config.yaml
balance_bias: false
init_std_router: 0.0278
norm: "layernorm"
Below are experts of layer 2 (counted from 0) of a mixture-of-experts language model. Rows are named router (the router's row for the expert), up (a neuron's input weights, with its number) and show model dimensions 64-95. Each number is 128 + 24 x the weight over its row's rms, rounded and kept within 0 to 255.
After each expert's rows: "gets" lists some tokens that make up at least twice as much of what it gets as of all text. This comes from a sample of Wikipedia text that the model never trained on. Tokens count by the router's weight.

# expert 20
router [ 85 129 141  93 145 109 103 167 135 125 129 115  99 146 124 118 103 137 103 171 175 102 112 134 119 144 110 104 141 141 116 131]
up0 [128 108 155 147 168 130  86 130  93 149 128 106  87 136 138 119 108 137  56 142 166 123 114 143 165 125 115  82 154 159 138 130]
up1 [ 85  98 124  96 170 118 113 114 157 122 118 145  79 105 156 120 112 125 150  93 152 142  85 106 143 131 115 117  94 102 149 125]
up2 [138 120 129 174 137 120 122 140 101 128 115 151 114  84 117 165 152 141 132  90  80 182  98 116 111 106 101  87 134 173 125 112]
up3 [126 127 152 105 149 144 127 155 116 124 109 131 114  86 124  77 182 136  99  82 159 109  79 127 142 138 105  99  96 139 116 117]
up4 [123 107  97 116 149 143 113 154 108 112 131 119 118 124 146  85 119 157 142 102 138 148 173 112 110 166 140  97 119 116 100 130]
up5 [172 114 166 114 142 105 127 163 113 139 141 148 116 109 114 125 114 151 116 137 142 160 128 142 104 173 126  72 131 121 105 154]
up6 [108  93 136 176 136 109 121 129 113 145 143 139  95 146 116 160  99 126 144 176 154 112 110 146 133 123 118 147  78 115 162 133]
up7 [ 95 123 106 126 109 144 145 145 127 102 174 132 116 141 143 127 138 137 125 100 160 178 129 118 140 162 104 138 124 120 153 139]
up8 [133 158  88 155 141 176 105 109 117 150 124 111 160 128 137  94 122 121 113 134 149 113 116 138 100 120 134 102 121 109 108 129]
up9 [120 137  98 130 136  93 126 110  79 139 126 152 106 151 122 116 103 173  92 173 174 117 124 108  85 143 144 112 137 133  88 153]
up10 [141 113 108 131 122  90 145 152 131 158 135 124  94 132 154 125 130 118 130 146 149  78 127 152 131 128 115  81 123 156 110 113]
gets: " T", "T", " sp", " Sp", " Th", " h"

# expert 58
router [111  74 113  94  77 137 129 125 147 131 154 116 116 117 100 149 154 158 117 137 127 147  87 150 122 135  94 102 107 189  79 121]
up0 [126  96 123 162 166 129 106 124 109 108 156 109 120 151 120 154  97 141 110 157 143 118 127 150  87  82 116 127  92 134 117 137]
up1 [119 110 104 124 170 123 147 129 114  87 183 149  91  77 155 142 138 112 172 140 116 134 144 116 118 126 138 127 117 111 113 162]
up2 [101  98 106 113 124 151 170 127  84 139 147 158 109 148 153 142 170 118 150 169 147 101 125 162 129 159 142 139 132 116 100 142]
up3 [135  96 118 126 138 130 145 112  89 144 129 132  71 155 135 129 117  89 129 168 120 118  91 115 127 125 130 126 105 131 112 177]
up4 [113 137 115 115 143  99 135 154 112  90 105 128 125 101  94  93 141 128 119 165 142 143 125 126 129 120 134 157 136 105 145 149]
up5 [113  84 114 130 119 140 139  81 133 134  80 155 155 162 136 109 110 153 105 116 119 122 111 167 124 120 143 123 157 159  96  80]
up6 [145 150 124 153 118 119 137 154  83 119 125 136 104 136 109 148 150 158 107  95 142 156 142 106  83 163 127 147 123 111 193 110]
up7 [168 171 124  99 124 132 138 151 118 107 156 123 126  98  95 135 111  98 124 161 116 123  82 181 151 139 132  80 152 104  82 116]
up8 [145 149 132 138 146 120  67 155 122 137  80 169 124 116 133 141 126 135  99 130 157 126  85 158 144 139 123 133 102 143 147 117]
up9 [118 101 159 167 113 159 127 122 113 146 178 151 117 132 129 134 108 156 126 143 129 109 154  82 118 148 150 113 159 151 156 106]
up10 [148  84 123 158 101 122 101 125 122 132 112 138 141 123 124 135 116 152 126 171  96 111 115 104 135 144 121 124 119 164 110 118]
gets: "i", "ta", "na", "ti", " had", "iv"

# expert 36
router [167 125 102  91  85 131 122 126  83 106 129 134 108 127  79 105 116  75  91 125 167  88  81 150  91 123 117 132  93 127 101 121]
up10 [159 154  98  49 160 138 100 116 119 110 148 128 152 131 101 122 111  87 144 153 126 119  80 138 141  95 115 123 107 140 102 174]
up11 [132 124  94 130 121 156 100 144 117 135 146 131 123 127 115  94 149 121 113  88 126  78 139  91 160 104 118 149 105 127 128  96]
up12 [165 117  88 140 105 128  66 131 137  93 140 106 146 153 139 109 201 170 108 133 145 136  80 111 112 119 142 106  81 133 114 153]
up13 [100  98 112 129 138  94 103 137 163 124  86 145 119 106 109  87 151 150 163 146 126  68 129  91 152 100 141 128 112 135 146 156]
up14 [184  82 142 128  78 106  97 130 104 155 136 144 162  97 108  98 130 120 103 136 183 141  82  91  92 147 108 157 105 107 129 140]
up15 [ 91 113 150 152 112 149 127 155 148 140 191 155 139 163 155 118 111 151 153 109 141 120 151 105 133 130 141 124 109 112 152 130]
up16 [138 124 138 112  91 136 124 110 131 165  93 141 154 133 164  91 147 131 109 119 162 124  95 129  96 140 123 100 130 134 117 130]
up17 [142 125  91 108 102  93  96 118  91  86 118 123 112 133 119 168 137 143 130 102 158  81  89 130  84 129 124 123 163 149 125 107]
up18 [152 118  82 141 125 122 126 143 135 120 140 132 131  98 131 118 142 149 142 144 164  89 129 119 132 127 128 126  88 116 129 140]
up19 [105 168 124 101  77 142 164 158 165 149 129 138 133 118 170 102 139 115 174 146 101 142 118 144 139  99  79 182 122 133 186  99]
up20 [154  99 121 123 131 132 136 148 129 114 138 136 167 180 114 123 120 116 110 135  99 101 134 161 106 146 161 126  84 138 110 105]
gets: "l", "ol", "==", "===", " ==", " E"

# expert 71
router [118 108 160 126 135 161 117 179 133  81  92 117 111 132 124 114 159 101 148 147 141  94 102 154 101 128 125 116  96 169  50 150]
up0 [149 137 107 150 123 154 121 105 142 104 173 131 152 116 157 102 135 127 141 125 152 136 117 120 110  98 101 125 143 130 150 162]
up1 [ 90 145 116 118 158 144 153 167 132 114  90 128 123 111  83 140 136 110  81 151 146 119 115 164 144 169 132 126 120 151 116 156]
up2 [145  87 155 112 153 118 166 141 128 139  98  98 113 147 124  78  73 125  97 127 160 102 127 139 103 121 119 169  90 141 120 160]
up3 [119 107  94 141 127 164 117 151 150  98  81 125 120 157 129 108 165  80 125 119 118 139 112 134 141 121 124 108 138  99  98 114]
up4 [124 171 146 129 149 128 139 126 120  87 152 184 108 100 141  98 105 149 123 150  90  88 138 145 148 121 149 117  84 163 122 119]
up5 [114 117 110 155 152 161 129  99 122 103 152 136  79  99 180 128 125 111 126 124 125 117 105 127 120 137 149  82 121 158  82 107]
up6 [148 125 147  82 109 131 141 147 157 116 105 155 138 143 104  90 140 152 141 147 143 147 120 107  98 127 128 109 148 137 120 110]
up7 [ 99 150 130 138 112 139 115 139  88 157 142 109 110 118  84 115 159 177 124 119 163 133  74 142 146  71 110 127 145 108 121  72]
up8 [133 105 104 119 133 113 111 114 151 133 104 139  97 124 109 134 144 138 109 150 143  79 119  88 125 129 143 129 127 149 133 132]
up9 [106  70 170  99 103 135 108 142 156 142 133 107 136 123 118 142 112 148 160 149 133 115 132  74 121 138 139 116 155 149 123 135]
up10 [126 136 166 109 120 135 112 132 119 111 104 126 124 164 113  99 109 105 127 119  93 152 143 115  86 122 138 131 128 127 117 159]
gets: "man", "ttle", "han", " state", " State", "men"

# expert 86
router [148 141 157 177 118 112 126 122 141  90 130 122  98 134 127 150  98 140 126 126 121 117 103 134 148 110 112 105 138 123  57 124]
up0 [122 147 132 166 172 119 105 127 107 102 101 103 107 112 122 105 130 111 145 139 120 129 121 112  72 100 116 161  99 119 138 103]
up1 [143 139 150 157 124 133 142 131 134 111 160 150 130 128 136  85 141 152 113 111 110 111 105 136 129 125 109 125 134 111 120 124]
up2 [140 146 163 120 115 108 152 129 128 135  83 165 123 141 100 117 136 151 107  90  86 127 120 148 117 121 147  87 121 132 110 142]
up3 [157 104  91 131 157 147 102 130 118 144 114 154 111 137 149 137 113 101  90 144 189 116 141 113 164 182 112 148 166 101 121  82]
up4 [125 127 176 132 110 161 130 112 160 145 130 136 108 149 106 175  90 145 111 120 137 113 113 130  82 130 132 138 131 140 130 100]
up5 [ 95 128 178 132  90 128 162 159 126 107 119  83 132 129 121 160 149 131 154 113 109 139  56 102 158 159 123 122 106 130 111 115]
up6 [ 99 127 152 168 121 126 119 128 160 136 157  99 128 147 135 184 127 128 132 167  98 127 150 151 126  97 115 119 142 120 167 152]
up7 [107 102  88 155 159 126 113 147 108  91 136 119 120 141 124 141 164  80 135 122 101 109 100  74 123 124 149 109  74 132 133 111]
up8 [146 172 119 111  75 113 142 125 149 116 150 104 126 123 128 105  89 105 127 144 167 131 138 121 123  68 153 117 133 163 129 125]
up9 [ 99 145 143 162 131 140 100  91 150 152 101 158 129 119 122 130 126  95 159 147 134 131 139 113 114 127  96 101 129 158 122 123]
up10 [115  99 131  91 116 158 135 135  88 113 172 124 136 149 151 169 145 134 113 110 122 147 121 148 130 140 152 116 108  63 129 183]
gets: "g", "in", "m", "ter", " G", " inter"

# expert 59
router [145 138 146  72  82 111  79 124 129  82 113 140 126  95  97 123 156 112 120 118 150 114 104 161 124 157 142 150 106 192 118 144]
up10 [135 126 141 104  75 115 128 111 115 176 108 112 135 114 120 168  75 100 165  88 128 117 104 130 153 162 130 111  78 124 125 146]
up11 [166 120 121 124 152 108 133 122 122 114 114 117 129 147  78 126 142 153 111  55 150 121  93 155 102 170 159 125 144 110 131 177]
up12 [112 145 170 119 115 127 118 119  93 135 122 124 118 128 123 150 132 107  99 127 135 108 164 105 177 122 134  94 122 129 143 106]
up13 [104 158 162 134  89 129 141 182 152 144  98 164 144 122 183 157 129 122 158 157  99 147 108 158  68 113 115 144 129  43 111 126]
up14 [161 101 164 107  88 130 110 100 117 144 159 131 132 132 149 180 115  96 137 141 109 171 107 137 132 131 115 111  92 137 132 122]
up15 [123 152 136  95  89 136 110 123 147 135 123 130 145 121 107 168 152 106 119 163 135 139  78 144 123 107 100 131  97 130 117 178]
up16 [142 140 117 103 131 107 116 128 127 109 117 100  94 136 140 127 144  96 143 132 142 144 127 124 150 129 159 141 138 135 154 113]
up17 [123 147 131  91 109 142 111 145 127 107  96 135 173 143 135 145  98 144  70 101 104 150  89 156 139  87 116  91 112 147 104 107]
up18 [124  82 138 158  83 124 111 104 145  96 121 130 129 121 105 169 177 161 122 140 112 145 133 125 132 138  83 166 127 138 144 154]
up19 [144 130 131 172 116 164  87 116 114 123 139 101 131 147 101 118 152 128 135 105 114 167 123 168 137 134 130 103 101 136 142 134]
up20 [129 154 125 152 104 125  99 139 135  97 133 150  84 100 126 118 133 111 169 131 169 119 129  92 103 130 109 147 127 125 112 148]
gets: " a", "h", " an", " no", " one", " much"

# expert 51
router [132 115 132 152 118 121  87 112 124 110  90 114  84 140  83 151 135 114 124 174 179 113  99 149 116  98 174 110  95 128 114 117]
up0 [142 113 131 155 147 147  93 139 147 142 116 141 168 128 117 129 126 145 128 158 139 134 109 134 117 116  67  99 123 121 113 145]
up1 [140 172 144 140 144 156 105 127  88 129 137 103 121 137 139 112 123 144 118 106 130 181 135 116 109 131 142 137 137 109 146  98]
up2 [113 116 141 112 145 107 158 115 141 122 100  99 132  83 118  92 122 132 111 134 119 132 139 127 116 118 163 144  73 147 206 148]
up3 [127 114 164 157 112 122 113  96  90 126 128  57 116 130 147 138 125 151 116 157 150 118 133 160 118  90 128 108 130 149 133 142]
up4 [137 174 185 146  93 121 159 140 126 137 126 174 128 186 152 137 106 126 105 160 154 164 110 144 134 118 138 130 160 119  97 156]
up5 [120  57 131 146  79 125  61  94 129 164 132 156 108 169 128 141 120 138 147 114 151 137 141  88 125 119 117 137 116 106  99 122]
up6 [ 94 122 111 111 102 128 137 128 126  99 100  82 129 112 147  93 139 106 111 148 157 106 185 133 142 142 165 154 128 126 119 131]
up7 [104 162 160 113 134 126 103 127 104 119 135  89 110 133 102 162  99  84 110  81 165 114 104 164 135 114 136  89 109  93 122 138]
up8 [ 86  90 108 132 104 142 119  94 134 123 126 105 115 180 108 120 125 167  97 131 136 118  93 114 114 118 114  92 183  89 142 111]
up9 [139 119 160 102 133  94 119 116 119 137 120 138 104 128  96 148 114 118 106 134 127 135 148 127  93 107 143 108 160 107 132 135]
up10 [ 88 111 140 104 160 153 136 127 141 106 122 120 147 117  90 116  99 149 123 108 175 109 101 167 142 140 158 107 121  93  67 103]
gets: "a", "el", "ia", "ant", "ric", "way"

# expert 63
router [126 150 122 107 112 123 116 147  91 115 100 126 116 133 118 124 111 110 160 148 170 112 132 108  96 167 100 106 137 146 103 167]
up0 [166 114 118 109 153 140 108  99 118 124 168 135 132 149 159 143 150 122 156 113 168 133  94 109 141 124  91 115 129 164 115 154]
up1 [148 114 128 117 144 133  90 135  94 129 102 113 141 108 108 140 141 136 104 103 117 127 111  70 172 129 162  95 133 119 112 155]
up2 [176 135 119 174 158 126 109 104 113 136 123 102  94 129 111 107  99 138 143 152 161  99 143 167  99 137 118 124 125  99  90 152]
up3 [140 159 133 120 119 109 167 119 123 100 102  90 131 179 163 171 113 139 107 135 135 152 166 190 103 128 167  93 153 129 121  82]
up4 [138 122 105 123 133 152 128 142 131 144 161 159 150 108 141 186 121 141 181 164 192 128 106 128 123 126 111  88 135 166 123 135]
up5 [157 112 153 143 121 103 128 113 133  88 121 134 120 134 107  99 167 121 116 148 121 133 139 128  94 168 100 122 135 134 106 179]
up6 [149 159 151 125 115 142 128 127 111 117 103 124 123 151  38  87 109 141 156 110  93 145 118  93 121 114 114 141 130 135 118 113]
up7 [138 113 130 119 114 112  87  91 143 138  93 160 149  90 105 162  77 157 122 124 142  90 134 123 144 132 123 157 120 131 135 154]
up8 [150 130 118 111 107 139 187 114 130 158  73 172 146  60 121 102  91 148 149 123 138 140 115 136 133 119 118 155 118 147 127 149]
up9 [111 128 118 121 156 159 126 182 119 130 135 130 121 136 136 152 101 152 129 123 163 135 127 108 105 118 169 124 122 133 124 141]
up10 [121  93 129 156 139 123  86 127  81 126 127 133 150 164  87 125 127 124 101  97 143 107 107  64 154  88 153 118 161 144 114 115]
gets: ":", "ir", " Di", " as", " St", " including"